Experts of a small language model.
Size: 8 layers, width 192, 82.3M parameters.
Experts: 64 experts in each of 7 layers, 432 GELU neurons an expert, 1 pick a token, a softmax router.
Training: 584M tokens, 10012 steps.
Below are experts of layer 2 (counted from 0) of a mixture-of-experts language model. Rows are named router (the router's row for the expert), up (a neuron's input weights, with its number), down (a neuron's output weights, with its number) and show model dimensions 96-191. Each number is 128 + 32 x the weight over its row's rms, rounded and kept within 0 to 255. Numbers have three digits each.
Before each expert's rows: a language model's description of what the expert responds to. This comes from a sample of Wikipedia text that the model never trained on.

# expert 25
It responds to: First pieces of common nouns and verbs split into pieces in expository prose, such as im-aging, autom-obile, govern, mechan; also al, en.
router:150098108111105139156094089086112096098097096160084157121085144133153124115179166116101124156165116091088184157163126159088111108093070099164162117148083109135113147095093148147181162082144086183156103098155100086159109149146146161155159120177156138137083151116104166091090107084155168149
up0:151177080144180128158141085141066163158114121173114149125110123135169140130131115100169085144149159176141100041183110129155167210082171223157144119125136098182101158164064123109126105165116152102134098126196080082192095192149121153121140086166068133152098091149178093114159104129114157096
down0:127092102098086065147130099087136160113045127105115130177164155115072161131185093129143173124127120140147098168152097195131159113162124091108160112112127118107157119072109160145144086147135100115151138101163129138154055162104100118176084133159086153110125142156108127189095110125173120113
up1:177161205082173172172134109109137055094099130156092100059124194175054089107147118153136087173163105150134111104126146163083117142093126128122139165084100165168124139056107080111091144099100121169182152112178144099082173150126151100123170111096179119140133137161132128161201116078137119102
down1:141110126071162162108111118103153078120157066124168115118077159138128131150103169126153118163131095069145155105117127162107127038125097133083086186136130124169130139087109138148122097126135100139107141137082125111169168112100107100064147119141122147116179136097163183115085195086167138122
up2:088085121165148097109099100135094127090060114184144134119154175092128120102118071129084092193142182183090096110124105111129105099094140122102087106157081119121142175105142142115177078129146123212135111135137152106086068126187138124131083143154179188149120153125127132156164168111095140114
down2:048117067102160130188102100091133119129075153071092112129118093117085096170073151104110186121131189122124053168177127110127180128197215104123109126192146141153154103125120117153087161095131121121126130119165101133168120142228134148190136165184123126092094117089142105116144155188108152160
up3:109117105129164131153164154150105134101099132191125135158130106128130110087140102063138155171122172140109178198108177125174141161067151146072129104096133135132077159124123068130126155150079062126123117087151141116119133169097146121140168120168099175115094194107108161061123103125098123166
down3:177127109102125078208105105136113133134150097138132133108165159111137089165200118111097168130138072087106073163121133201072127105081140104124082133128165146108123144093164108133081132181166149125124093171086098157118180103190084064143166140109134077085155066126132153129157139116154196093
up4:158105048054154145161172081151169085108114073082089141127116081151146093122128137080111151110072185087048134157123118138124088197135135135108110104092117156117110126078100099080071184115186082133137112167155174072151136141198116099111112078163137135152093125126134103129103128150137166165
down4:119162095166118149097100077087183104078136151084144168099135118085192126129196127081113170146210126195141147147134125160126147105116094123189136171117118156109142131129123094068117171133157117161112093199104194142149148097123165144053081114136128081089135134099078106159136086172145151093
up5:173104071149166105142117114193136060157148102115141122134148108142135175103210142159045109157131139107151129139116147150107105137081097160185138182113235153088124125090086152160191127175180148115156137139192109083136144164182148154135135152211146115130102110091108089117136101069156173169
down5:140109111149126158104113139129144107107153110154152096160065106099144149102140140127161161102078125110102131160053146159164166100109163180160102125121088147106137113115113154059176139077141184132093141132087123053131144147142085098113121117143128168084165084131146074156185155151134148070
up6:113143111117099108143130137157083183059133080114153071152144185148143117122181087152104144126156091107096087127165146157111082128161074129100159089091160114130107170141114089112107130076130087174214137111133077174111156160162087154115155106125140134144054157138108151112150169153142175182
down6:139052114187131105151143169145118134156099099187107142128139107162113201150157164144105061093136089108154106107123141138169121033124123130176117090128152092142141146107137165113129143075096086164143158131116135106056146157090157120135138148094121099117179120133128156182134129171117167155
up7:103116109130159110121173088116104113148149122114071126142099112173150162119152161201076154121146156157111131149165128147118119142114154156136155151147155113202109156086133161097180153173194119085072111109182088112108107097083186145165127117113139160116076079152105156121065189115090142087
down7:122093171148176133161111120073126176125110107159063153149133168119177124115117097122070138129133106132123175188172180088092141108189184210130132089084143139149083073098122106132106116072178143168160156100110113186083158159108086140116116098189143146056144117085110150108166101179158047177
up8:120169133164138132113057160133103143118141149202146172086099140045165121161177154085082068173166132104149110176102151170137150131092180156121140137128127115159118145118147193152130136068097069138112125112125120182127145117137134108118150136152146117145109082067132150116135101133091108171
down8:154176147154079139167117112089138149138078136088085189057160147146100151113156098153151121106099179113135141201073141179125079136122081109090142043162150120137151129179143147071115113128160186208172138138184153125113091196164160138153119103192126154135168176072118094143101125185116100153
up9:095191144156097150141076140148144083105123056158110169191116119127123134104115186202137125138124077128090124112138110122141149119095135034152156124130088098207109142104107123082140113117218140127156149138153067139121090109168128118155153118180090134101193126158166162115100113108146100138
down9:127160136117120121125083161148143166150194116107104099122153112158122161133142150130182085153137140139168101090026143150183082146136150114131078142104149182098177111146056174121122159133117156048088095115112129049103110100113147118139107207131090096148128199098139093083119133083124147136
up10:091136104066144118096105123155105104109103111184073111177090156150119156088214184093067117124072125147159125198166108119068139093070119117178172149142086097134137125175123172162094162078109074159092165103109164103163083155203157145084120087129154108175134155112123108106122081134158125132
down10:118086063146113128136132161116165041189137131118156121106158134129038085117124203109089142137169114123078110154172127171174103061118157131117082183086094106150137103213148190088079161079182142115112162163162142143134187119145147139091135104144152101073107139150088104137083114173105161128
up11:173109133132064126099215120108099130117161091110102118143055148081111118162122115144055184186032106081121160122136117097116159135152161154096135107132098097147172179121159088129119059133123143090166092141102158097132130163171120106159104135129108174117117133199084062105141140061189131114
down11:111127109129096124154148069076125099169100122117096171168122145114125109142126096172147121192185124122078136106103139140107135156105177136142075127125122160059097175112060120090163143076130145082135198126110104152094157151122118135092113085127114080155163113142130132153082159134128107194
up12:156177162167084144151133132113148107102156078159061173119122133081160127109114182160148109119129092063123137179165152136156120112134177088133127148107109091113091108126109092075191204153144169134143078158096138145171151176143163116147145153114142135067073140169109118146150095096151129156
down12:127063098108183152161100066154104115142122098115111183072168082119140056141100131130111124078162163163128149086112120073105123151136154156154091154131179144132106098180175152109133099200121209095113179074092068071110076080127121142115091142146142138090095095189074127121153100137155133129
up13:130123134185113162127159090162135134137133143114053107125102149116115118171088128110090057132146121171136098177147131154139109140084139116181135097093116142110151094108155131115142135117148191106146142085111137108140136114124110168138148114168175168134085092075090151113111133071123105103
down13:167113186140149052178142159126148141149128092091110118114168133168146207053119097120061150175149182106152144121123110160120144176144111131133100162094113139131212128169108165144124134107094091157123102072110224149118116082122124134119141118153117148196122060118071164107101115141155095094
up14:086135129142154135170078123133098171132087134108146136158095178086126100190155086085135112142185108138085199079153132088084107185127190126138130050116109080127087125190111139146129105074151147140126144142199094110127115108112164096178142165164097151167157182124116107104181111154139174100
down14:118158140138151145170133124119132120115146089196090114161042136131171165216112112117143150112109113126200119113118130159074146160118113120180114126094138171135117126120094062133167122166128138139103088109126146201118081063083100131187165164111127146144121106158053133146147094137093166072
up15:153175110128142148116104121180122150113118140133117113110134043140143141157065109111160103189154117152145121093066126151097104095111095159154104157104119211226093132100062141155140110138109124159170159166104105157148149078161150158177129161116074120127145116131117188135138140092175129148
down15:143108075142118156156063088134207140127150146113111101072111114093169081175191075169111092146070176100093147168160081147106119112174113125153108146102166153123124111170049176133124110160113137117119168121130213078110157144112159060107103100148128125153131139112129142143118155137125105149
up16:124077099101156094130097140200154157152106061085145125104071111193123173100104171081134127107131155122121118127115104134080100099128094123154134054156142108091147129136106122177091099155197173107114053128159092094148117118135171181151156098132161147162164134172105173123131149176244149140
down16:141158126112116176090090175212141114121104140169120058081115176154158151223153153129134107088080092107160167126096072148138157136119208110082130113160096172113139140114082131166124143078128164105146157150085131062165172104126113155104156105157097111094111091120072137140169090160160121123
up17:114069114097154173126119088157157097088121156129171180160099167103104140147141154094123147073149134209197213167148156101077164091080127162116187129091145100130090092091136160095144146080139146171169125100145118128148104105120114144097114122062108093109129106111086091148090142105137186153
down17:107123109132155123127150098143097103131058143138168154111124135124116177105162146114112110116162174121110097103167107133152162077165141109137182150112103175102105123114048089154119125157130130149046171056158135134168097105145081123120129143156079115113117071071171082143090086105116147103
up18:095137173126180145160122187091145154084096104109137164172143139110110155083124152137136195135153073099101139110180148128141181112112119118109160145110111138136134126096129079073192096147122117132153148045152158136100136117122121176079195122092119108085136100146101106141133132118142106168
down18:144160212111143133154120099118124104134079110072129111082094095122145189108176113171209150147102095102139160163144120118179076155102154114155150143110185086162098119146171133133105133084176109117144148163094114089121135157164156136126137130088150084159148152117154144120108111182198112131
up19:147157078063151128165120171155141102115124199132137110118105117142078121115169101162156150092157140167026081162033114115155115135115184128049152164177181126138114159156099109162151148097170129097087174148103157092142131090073142185176176109111162150119101153103044149097193109118115122113
down19:179121186104148102149141104188138136100172121135090109130070115083153133139119117129100146138121130188136074096148100173158141088154149153094094141161131133109157141146071097140112109178137112146129079169113138099143176073146172095137138130142130171080086117142186150113149132130130203116
up20:109069071080138141146165150137121042098152118160080090117139129126118149146180069118120099121193118093107138128158117107083166095115088145205162073125094144106111143162168160177132094138109108070125180143115124097119150135135085073122179187081134140137114146123123156157128105081131102143
down20:139111092177070193171124161089137182145093086099167132139157094188080110101093130161157126168118119147104106114136151119117135130141107115119067097169111150123078183161145153120139166141171104041105147111162184112097129099134120120126145167163090156071165085132192140144168150156143113119
up21:110167156168104148168169099164137136127144186103144114137125147170112139106153175128088106137074102175066108168089165114093110107087141124104144076095164153066131116114094126192142129168103157136108118097099111142121120158172160118118132139121093094152152156132154180097096149149228151121
down21:070070171082149130064061154130149105120127120069151129150111077112155099163127216105148171182153125114118130141104116132159141120121090076117160098145135135120064092175162106099089179202140136129181135177116176128110098121089136136106149147099076117141089138098117088099108153109157157109
up22:092160143148124203088135097140110103080136071146077154095093143213116137148174138130172140109136103124156136173131139112132140180113160161125177144138154100109035115131141108214168134129142147135118083068115147137108134083140166109110183076146173128144103120154074096116170119118182113122
down22:088069152165136159125132115130145148116158086143118192138113087167117133139152124102142092109202169118115160114109132125106098125114159106150143150102145094077146121121140125112120151121113097134178154095137141161076138141106151062189112194162111094105124099196119120065064149120113172123

# expert 55
It responds to: Early pieces of foreign personal names after country codes in tennis tables (Iv-án, Raj-eev, Sv-etlana), plus LaTeX braces and short fragments.
router:151099109112106139157095091086114096098097097160085158122087142134156124116180167116102124157163116092088185157165128160087111109094071098165161118148083109137115147096094146148182163083144086181158103099156101086158109150145147161156160119178157138136084152117104166093090107085156169149
up5:151135137163113184122200120130142077082108103118095135132055121114110117071088143144140115129084165100080085174081115162098054169090148151073094156174122127099133115105145113113150168045173107153196086092159171133099110156105110073162099149209103130161156123117102107136244112112122036128
down5:115168107120099132039110114119130140088137141181110095061137133106066127093094114121138142128101125111169105150119144134181106196121109157116141145043117120065076124060098092124148104147119089102147111082133119048133104076124102170186097130081108151095119161107106158123124100121087120085
up6:091179085134081131085080201126096104041141147152091113135180207154134149094129106154099135164191101105100183141094130128136126095171143151191135164134153078121193080161127096147082131106141115079117106152140087114148115071229145121150126163172126129168170134133124143192111152109139078132
down6:059120129107106146151133091175137111173107173147150119110126164112126055166154170206197165112146125158132090135128169136098085117121139101147084104085081115122153105124046176135132134153127111071135132206167138174132084132087067146147090065075214164141068175125153163049105169078157155168
up7:122084096096149137144108121092087077117139110178170168103115140114154105094058160107137203119111109056146135162128114130129121119123081103140125109110135153124194130127119074169122175141191187158185122131124140141123146108072096135138115163124116173139145172125161139156101135087110179127
down7:121144144135150172093120179169160127173178110171160071202165078169152150113171112075144163131204215088190156126099133135100171124153133065146187184097131113167085154145145130091048141154169138071113160147102092156122128096152127147072156149086135128112148153155154134126120115124149119096
up8:126199118083189112152196109141159107189078103168126138107099131114135151106134092084158145134201132058106140084163108146109184107096100129135168092132170126149100148083167127127133133151181109109168174157140148139152104097083131133113152089074175126092122129079110118135073126146136175112
down8:091183149160108176126130110091168087080112095206164088122076106157115146094125174147110118166128143122109077135117121155091159140170141154105102111176142117059107184153138125072136092103134150145126160145087085115152144225109183127135123113079145156054116100124122161190052163141121119079
up9:070065121106096135168176091120196158109088152137126145130137141115083117148179138116069121100104091127118072123117135161136188096178101187129152149120098095168137120148170117140104159073125117080086076100121144162120121114079121152187082123119152168130133136080098158164126118059182159121
down9:170156103124131062132115123108135133174129105155167126154124155128131147140138143125123105097119120175071099147104126144123135196204142164131161154144088109164108145091117147133144101039143155122130099188096129114081158146108129141123172101110164152167134173128112164148178139141136157126
up10:130110094160135149182173115075133054139100108132094093142115122153085195101189122121152085153156068070162142061125133057101118113166149148180157053144088089144095118109150100112159179142164160137100192182170176083111150129126093166115136136153090184116098155113109123139110145137184117142
down10:144096098177109133111100195140143109140110150161127120120147069144121157115127149136170142127133121090165120141168144170159172148151120119129136212133096185117086125094133084092150176121170152136092151094141164105146164077133104079131160112113125159130147063150144146158138130130139131121
up11:200136168093133185118128151109116109106157124088134122125085127152152106118146102114116110127144097104117120135117128138126185121121105069159137123113174132132171089075167201125120104139129119111155086107151094118156168095108156131137160106115137160092105112189117169123148124145171138140
down11:110104135079131105219083127123113160157124109139091155162133158120092156116110129126073169135088111160147065128076153130163153105110117139094104119125130062136155118069098159109043031143155173096139116184162113129105143137183071122118164088115103126167123136179084148087137177134125172095
up12:062139078163168134172101138146091079131146128119137172168132136132153091135125107142166152132108104148135113112084057143113117136051181086091103085143133120108203114136082107158098189091148149124163150139152097137152132093106126112120188158206179181103090136118126113148073119120141144124
down12:138084125140115155150088146095152101110151144132102175097122079098139172098124140115149085136128122131117171121179139161146172095163160116173132206145099056208157105137106094160140131167127093162162137114107095125142090164127088126142109083132121088093141142134076223126179095111161092175
up13:115105125143172117114140149172095160130111120100085079148135151085095144131137140162149088203160184159116142136132145148061132132112118090135122078091121111121074149045106106067131170106126139147122053199129134134144155094179118148137143106165081101149184162120177174064173188101176127091
down13:075157187130158113107125092154125173133136142157139137129223117109177102147095060118078116174112155073131140121155089156155113109093135144172215145139151100135130118171174116155150153104113148116136196129143080122160131112132138132174101088150084208051158107153187132111141129114103080175
up14:133126144184126215197082141205095115082166087111191146123089131054129108106154180127117145202132122146118147125168124131103150140155125190121132138141085104116172145120149100097122122122167138137143093143072102140118147171116161146151168142146054118150137106129090158168089145090174125133
down14:052138132112063072087144107105081091147134191113093055173143140102160143140133005136102160104168154080133147171132174098100153078100121111100144141129092106172161100089088134105140067125167109112079138143067112159111111121160140123148163169115066100149102124144143127176127174048089112143
up15:104166104121156213112120187128185115125110131183046122117160156121131128188098183125145109170159062131082118117156138101149091143126103119106163122080139080099154144093132136087140119144120113090146174126082099113220077200149149098161124155174131128157106127112199157121095107112083146107
down15:104115066143150133172168142090182179088115139128156135134130153118172060103168106138137144119133153112090099168125175109104090127084182036136139128174068073107087146089113145091144125144112106052152152107125078134089126120122091126118169167189112112099116144123175145136114151139067139111
up16:137143069104159099120089051123101201083164135125139119161099156104153158091224172075116108163111166190117156120142110117127155144124125137125152110111148085105195143111169132145162128056141125130099154167146091147084158129105139114103169169168125157170067161112076128155075096158118160133
down16:191165128174138128209134150143146149101092128108105122099116080101193094170123110089145122163138137153151150125188177160137108111132126112085124093140239146115110160187185150126123157102100068163180125149093154079110165117063116071127119146129154144104118159071191132161082147118116086136
up17:113139127114115080150202077174113089134115140133101141120111057131054162087153184105137146181140132102117087083179135109135113099132196106141101083133033115197102135125063112135158122092091166122113162138064150178173148069161148119100136115212110115092112145133060154129104112083165105149
down17:152125051138106170134110133115175175111148082128166156108123178096164105136160162121208133083146090146136123087163107129114111154158081124119144197110073116134088067105162152133136157080068140105066138176126123093091160167131176108111098083110142142126138079184199136184119126180103096132
up18:120154140115100110090128142157127070161130189169113120156125168165119119080125106105109124167086181118115099147101123140149198086170180100104120130170170119172092141195065107165118158125101113087122121169203175136167108092124131113142170128073117118129161178114115128119137170115161135123
down18:094121145039119136084106132084132138098100107172106126125197111142149147126099127170159103151124148113154143160105144087101053127125134119136118089137143163152101144126181090154153142062098115126164135100099113135131149149112097102138178199152120168111127148153171118116180107158095098064
up19:130144151093133073160147120168129096164208115212134094126063121164114157114132162146137111130161121109086146161131169129089066139125070145112114104128095093089125172123155111169154161089142122155156132098077161098141187140190149155111169155149091098080116096140190111144094153090122139140
down19:129175166189117156115202152129110105089139088131100140085157100118115126098068129192083170131141162141118164091135097161087120121080138126178084117113189088072160136115072143135163166119177146158141099128140108133105120034155089071184142085166138154142068127135146062118067101111123093154
up20:126173104083160164131151137136121131093162120116137131096044077133114055080171095107136099124150161141086143106130148154136180139077133196223083116110079060132122084057103086171165138156148155125137168144128124107194160139096135118088129108143088103144125189068112186149138105159129113110
down20:134197099142166204127133141147175195085141093099118167168104153144095173119047118167141062118091144103136150124101112127164124151145101077194205136097158076132106095146114132105108204118111127142047155132085103135109122146106111100122118136144121080127188139060125157155096142148117105134
up21:098170111118082100140103113109166091117125130089111155135081091181131102158188152062119142114092176150078088091132142136079081126104125125131123166142088092134108101105123144147101153091114099104168060151114207112121118096113122139103133090133103120147130128133097132209110115135172117118
down21:087153107160102093108051111112106130108133161088104110134167159144159125179160174157200140096102134056093114096138094138119153209152148157158113142114135120139105088096182116105092159102133110186150178130092174143140109133153132129097093088125127143128118139171137153115121177138144166110
up22:118126127115096154162093131082166079094110116079120067146068140080103090096130135116154101156087098130081099086150169093146096164113122129158148116123074170135134093114160133109125097164129109118128172086144169133146130180068131160224116101173168133067182171142164136108105130159125101175
down22:156157132058102119093137068104202060099110157148141065174163137172163138151129130108149172073095124060118116116133096084178088159128132157134105163144186123165065137143116114153128119082121122117137114122101101168132045128138113107135105135116074118112150127080121153160113105142130161096
up23:190087135169100197149137146159114111118114138092125215122051181124156099145115074054146159096144199171107161133163128075122166122069153115102098137091129162119108108057147150165154132156101154173132148127055172130166103104137137077138135179100129155130137153099148106139087137124088168104
down23:131113147150112170097152111152113149113058151116151148127126095166118115163072125117079123172078147127066122101129093126153137093139112079101148191135123119149082134158151103153133184076072093086109133101087146072115048094088079163140128159182141143119078165144144105093081111125098097107
up24:189149144180060180147080106177078048134117130148145167181108159076120138132084070152159081115179096126133101124092191138118159093132095158156093116100123164101113136153087119133160093134192197144142123088071084113104085115111098162116108097136142103165145148139124080119099105129162112148
down24:089153195072108172147110138103104099104135132072099106150089092076129130125118134117093129141130142161102136132056067117160132185153161140160143048129052115112088117142126092141140146063128112122121113111085146110113170139091099084146151147134150104202123118142136112108159108160178123129
up25:182129118143127140152076118134124102157116090125120131190115148155178134113128091109062111097069156092075171091101148124135154147144106111152167144153156160127121167159108119095103132147103121125073113099091121028098117132115123161157118113203140115069137151131071150057142162160117124103
down25:119104118156163105122166130118139117115118141154105100169107129183105172108072112128104104135116129085132145173155145077153082122104126148116057126154127109106175149172098166102127150121153131182157248165170141167134179095133187168141157150133093100145158083080137126118135109134168158149
up26:116089116124148126088139096163077106143086172122133153144023115199174100106132196052109109137166183216092129176088113120145085161069155095152147087146093165174136164180163116131159154144140131124126121130095155143150136114200077124129167156123161106169177170092105135135118098091115130107
down26:134169153143088160088147117208131111107181078187129122178179155122140078125122109126170126173124062113138106126122092110170157138103133102134134161073133164185144120103150167065120150135158175083083139174182158126136117062166138146118107093103078141069102131203074114105145154115113078148
up27:150136156168136120082110147123086133121112067152075118124156080104101088140151111155094132127140153139126155113166154092146164092145147146156157154072181129150119189141088150111137074113106162085119154166208138113172138138160164129168110100111114128077174164044157167078123151050157122089
down27:083098092056086136126125077122132117158161143166206112140144087157112076126134104216107125115114106171169069178122112103113119146107155151096143153132109162126177161160143112144137164105081136117135134124110162098139186169125095109152096118142153176080074108104155107147106127143102112227

# expert 58
It responds to: Pipe separators between table cells and semicolons in flattened tables, often after numbers, coordinates or names in sports and election results.
router:135119133130112128152117112137116102100137130166134123105102147131131149087149120076104090148132102114113129209122215167149091152130132129150163153101143004135123167084083142146110111099141126121202137135135091043133131119147140171171151102129165176094126140083128153114131100102174138118
up3:158134087129125158076157161127129129131082081117108182181102124091075126166138167161122129157120114082171096113157158138134163087171163088184104170054157113155120102092109119116119112115133102143094163104142058132128148140129084094113100099131101122107161186109038129095123147094164113156
down3:066097116084124130146155082117157140154117136137132094111136102103130148117117077114195137087109057093152125162163110152255134080134077123054100118142112120142169161058187094118136104194118155124134166159101086131097152089075106121144167135158059129107124095178155101087192142131153087087
up4:165174164080114111129136141139101138131163165168103132133100112123119074110095107099101145145079124132123100107145154185172112114146110113147137121142200079115103127168077099200105070160099155116149086106149112153081117146155138086163162122182137095080111117114097118140118139166146076087
down4:078117109160150150154178160152050098147150057094159165153107101086148112088118160195157053158126064130130123133129185165074155181150174111168137178090125108150128156136140142084130130135102133157108130183132102164124103089136152092144135176146134076181170130108139127216137135070089141125
up5:179097108098119138165159142076143067096078152075118141078132147141084119088094167134110162180173163096136150171163160100096138119115103180121113079075134088164086080138149136110142092142091129137125167096157149122114073103147078161167044074144157117161092084144170120077155141137075086119
down5:101193115164141072113149132163157065160117156167173148125153203122187119121159057140101115157145110106052155077127137196127134110125144108169111143115138116154154155060116152183088148065146134090118185086146118125126066110144166152110115122134148141083099078103104124137154167111142113140
up6:104080085147112237166120136122169078110180095153118121142130158182142181172125141085141160139082165100082146102145128103115168148151155110083127151193126122112155131085145129138133096127124160105093141159148148114108164068118128084172094145104114084131127107137156137101133096120134137103
down6:104131117147108230133135142181123136113062198104098103082079128156209126077148161133109124115080111122105153084145132134086131068176124091116137182158079153161096079155095070108093143141106072105094130028138173182082101083112072121140171124113215163077112101129134136159109117111091122111
up7:137122140182132084155108138106074130080158138138088148147133106218142144115116130157054136155088149110105119116128111077136193102146169081121176102090123126129144126120159116074175126072185165166119129150154160138104105198168182124118113186188175074047137108137095083135146138136154137060
down7:113155134117139140120155157131196176115178157124148137119160169105146087084089128152151085095108107137160129163171184103173111111171136125121132137148100144129115152183129138157134109129123098144080165146098184110110129064084110147113169106147109046121094140177117111122158166091189130110
up8:065138050148137095119172095127059126115151119107142153075125152077137122129101151081150072094113122122140161080149126139071103093125162198083127104113082132127118147030144135138156120134150131110151110160187168157143140081101126135121141150080069140195067126188131073154119153167121147133
down8:164137114128198096121090150138101165178170100108116061177134132086143076193099106134152134153102095170086135201121133147099160143121133107110085149092088108165206146158089065121117126160121109152116165125124057100097122130154090128130162111150136124107109154135158059162165153169119149130
up9:094161055106169176132177130131142157152107100151170084122136168077108107152184115135122099132158159120152125141116140124103126120090072087130140120158177133143062108123130185162086111086084151162139099106104085136134132151114111123110115135139168190158122111086130135087095046169153132150
down9:147174140175120139123107127124119137143075102147051105121155118120075050066194148165203112082153116119072160109130160095125175119123138153222145081158059104099048124120131088160077159091126073149177182146171093118065106094112125115166191145127113090117104139194173180108137147094069135136
up10:116164142066124113143094134226133104139119165142103136123090201165135129138092117145176073151101120109108178129142146127140128145103077071152070106140080194176166086123129106132098128128093129122117168174116129090172141128108180135155142175101141133107131117149112159145135107135148164054
down10:165150103099110075092082122162138041087142134139151048115109138197102120126148162044135085116129160104142114071094144173129117116083115167144130095114127148121083125109131157105135101146108118115091138134151167113112111089142165110164154150119126119154104157112124083097094131104154121136
up11:126085117080112131183101115108082187109132170098094149106120067146147113126176144115172122107103182123161091078146093095133057129130114137169072110082165094206077166069164134131124125151110123142135185079127208142105096095166112121148107105145108164089076083078130086111122149174120149141
down11:162161099158184096099164164160114137170091172147137099120168148079081152183103131109079078166110141143126168130132148119135195073121192095133204165154114145116111089135119105159091107135195125101160145061152152151113148159137117119152125140153145124085141106086093123128086142126083125146
up12:101098158165080128178158067164125144132141142135077116088169128174113122120082142102134149132108174150142105150095116111169138171113149164155145162128128145200176126112121124202109108112169104165101127116133091156167055091109148121110152149136130151207133145116081155120133209191148167147
down12:149159111138077106122121165150091148151137113175199115077127137134109160089084126099088147106123103105185184114119171103118132126187115134106189091097131146106073116098179091158121122203141105101118160087077121117171146162139143107118159154100115129094138212184060160135108164124082115137
up13:113134126099108111169190108067119127179101121190173118135137172086134088171116137155102136147182111143149131118087057159126131102111133154164045167213144128158114174128110089119147128115087177147090097119166090096166103118118154118099138090188089127149101096095167157134092086118093124136
down13:131118085139154134099165107213133192161167135048128163092166093143134159187146151079123089108114215147075191148120127144143138105115120134109136088112148082103154174085177129152174151126130115116186172119088095099127144126112171109118140131123104185061122115124110112135128083126137109198
up14:176062118180128100144052101088162147099049110146103145203103170147158172063142139137087157124169128151114169089119130092178110113096101177159031174148140120141093172133136150080150114102131128097138139157135163110134127141124127170196108137132086146115107132160109155100134150182146170118
down14:186097182175114115115172033146107125115159122150156082068157116109174127159156163141131078149116117111088148159118143161132127132132113181129136098125093182143133145120132111123119075137123123116221099124094133131141163147165108096087123136188107119153132131122146176113099129108076155160
up15:116139112108150116094130106118101105156078149142141169179178123106131151117104072152122132141170143084101143136149033110036115163105076108127171103082112185110157131159163096184098134169096138179126127180174122150117160136115097111108176138102158120162110148132111106106067160071141136189
down15:122116145135119140145164090148136129117176153141154076125108134131148127138215158143105162145113116115100173090111105123101114119142135136173191173104148131133123129077157129127101137118166125152213072102097087115175120183135175125132140148149151090111139109160212103110099108121155139094
up16:205097092109096194119134082159089104121162137144124064115131118123139109198132145176164154148155120127169211123187161147078046168114085121119111177158182171111115107087105150104142106113128119106061124096129131115142154098131141116153084143131154104146190143105115140175123125158084115096
down16:076150140083107179177078145107213172107081119111147122150085101165109114111105100120155173153086051122111167102127101116164179140160167182122133104107163139145092108118171154137082113135120142127110146149150171139088119131122072119120111153108115082146124169107138120132170116148188133144
up17:142150098128130116121137118125106112124147143108187100093146164140147109093165191150141172129135146162136142173107108163122165120143201111221093100141120204058135139129102151139171082105145135127081156146138178116155117138088114131108137054155120084117165140174105171150113137126150152166
down17:116180128153193154136122100152127151087184051142169079126211133146136205207063155097124064106115144111101187140128085107098167154157134124095126085170179147141166135171214146131121134154110162087163135122120160128106161177111044091080113106123147136148119137210137071115143156189144126160
up18:121137115157146153132100130142121168153114130215110122123137158100126114154125110046133088130122127119115169086178099124177114088130144150130056236166176125139152113151153145156157146124092096156162161119046110190105115110129164144107128120150095178127136131161091147124132202094118102216
down18:092111202171133138191146122079091099196149136108139170143133098153108171143132162179070138097122133145110123174162140123126041126092144109156137089115111106146132130082113115145145196141142150122133125133089089101082115132162127043109147145142128140060156033122115123134082068138160174176
up19:146154164121137054093112144117128127143232130121137128175079145152142041148153067116140154182076098125111160142069137105118171115108048136143108141153126115161172114111095165074119113089156098175112122098096194064078150157101120153086159076161165125128083105162116145147154085108109166116
down19:115098151056100131131153070085149120058076105112134208146123080166157140171134176115161133139108145106139104099120120163132153125154112104102114106094173107109119126141085142141184144113194119109102121107089134229149095123137130118143133071126072140137100130081166136093121069170165103157
up20:128144087159114117090218108127096137137105121112145160139103123096091157134131138127096088117166111124111153155144094169131172084145123181155084177191106110083067133076067111063104136159105099161098091094107153122127120156182176122113185121127112137106099143145115109135166109081110175118
down20:176137148119079135116150168151115134098149102085086091118171126157156151144155091152102163085174171154110201109114148141120073151095132144126121159079087116090127138145181122085128128099133134066158079110186095122095127125150095142157137180130144190109110132086134098117141129163130148165
up21:146119158101148127120099117103095102166128095148134135135146106168125117164057127153157095189145210144078178157081120105116071126160159122128150153162123131163152102108167171122129123155120128118152076095185122116115170230102100119151140085153129107150118146088113134072105163194104129174
down21:149105105135126149143219108158117161123128145118151094092132157100192096135116100122089229103104122100149106096148149113033164103114122166152148099145138183051123154163116151179137123116127132150117128090136114122164162115139165132169126142141178150067099131149182129150184133091133116075
up22:161131152150123076119148141163126136075120123109139139165165095142111113164052115074109171074152190101124139130148163137145105079064103102100162131146116077164151130098150126164063132113112144141145122139142166174113136102141159099108151160139109064166096092229135166158096098148161112135
down22:109105160092107116115157198099050091086210136069103163133068106132120080097162129134148178154185122117096130089137094117112131099152158086147127147105121115133081155081132125177095134118141120174182118153087124173172111088145087094167175116150105093214114168159120130124079169077145102176
up23:089160162143143135137179137158116109113128174136034125141162162090119170111109123118067169138112123105115152118130128150132123139160108111084099080099128170101156131111148112139125083101116117138121124099132077130121163151140109103124125140114133087189123123094078193127125181133054070064
down23:168113129117130134118125125143165085187113075136151179116144067135095112163163084114197078111153148154167074147135142069143141127152109128093119128142133147130099112163099168125110150101119079127126132137179098124086118146155137121151125078138090171142150128106180099203183108090190129145
up24:143149116129109175121103168101151161078146110079119163114140076148128088136094163128155143099066081147106128125148097113135144106132068058142102175132154130109126088136142115108124103111171104127111070042061082137164078152121091094162122102114149138140168159165154094133146121101115179123
down24:115124157136146172126162141115142147111127119159084115167136116133210121115119113154172110108085073074165094112137205114143092158177136145140138095092163143126211135043100151173145150068087131138180137093126134153165122118130145140137121134200082119228099109083097185172135107134142118109
up25:129136172109158122071106123109164084125155084176106095105170131083194071166118189149132169129165121144129152072153164077120085121072066138152105082095117118103126152137159163137102135182113163130171117135059145131099142120110146210103116098109099126141099147166139133136184214115166132189
down25:120142118148110105126047127123107133090102122091154139112150199116182179092168134130152105092178130131130168129130112146130161112165121162157126106091121132109106175149136090156139096133106118190127161159131143141135126137120107100093116119126133111137153096133063154135098076190089146074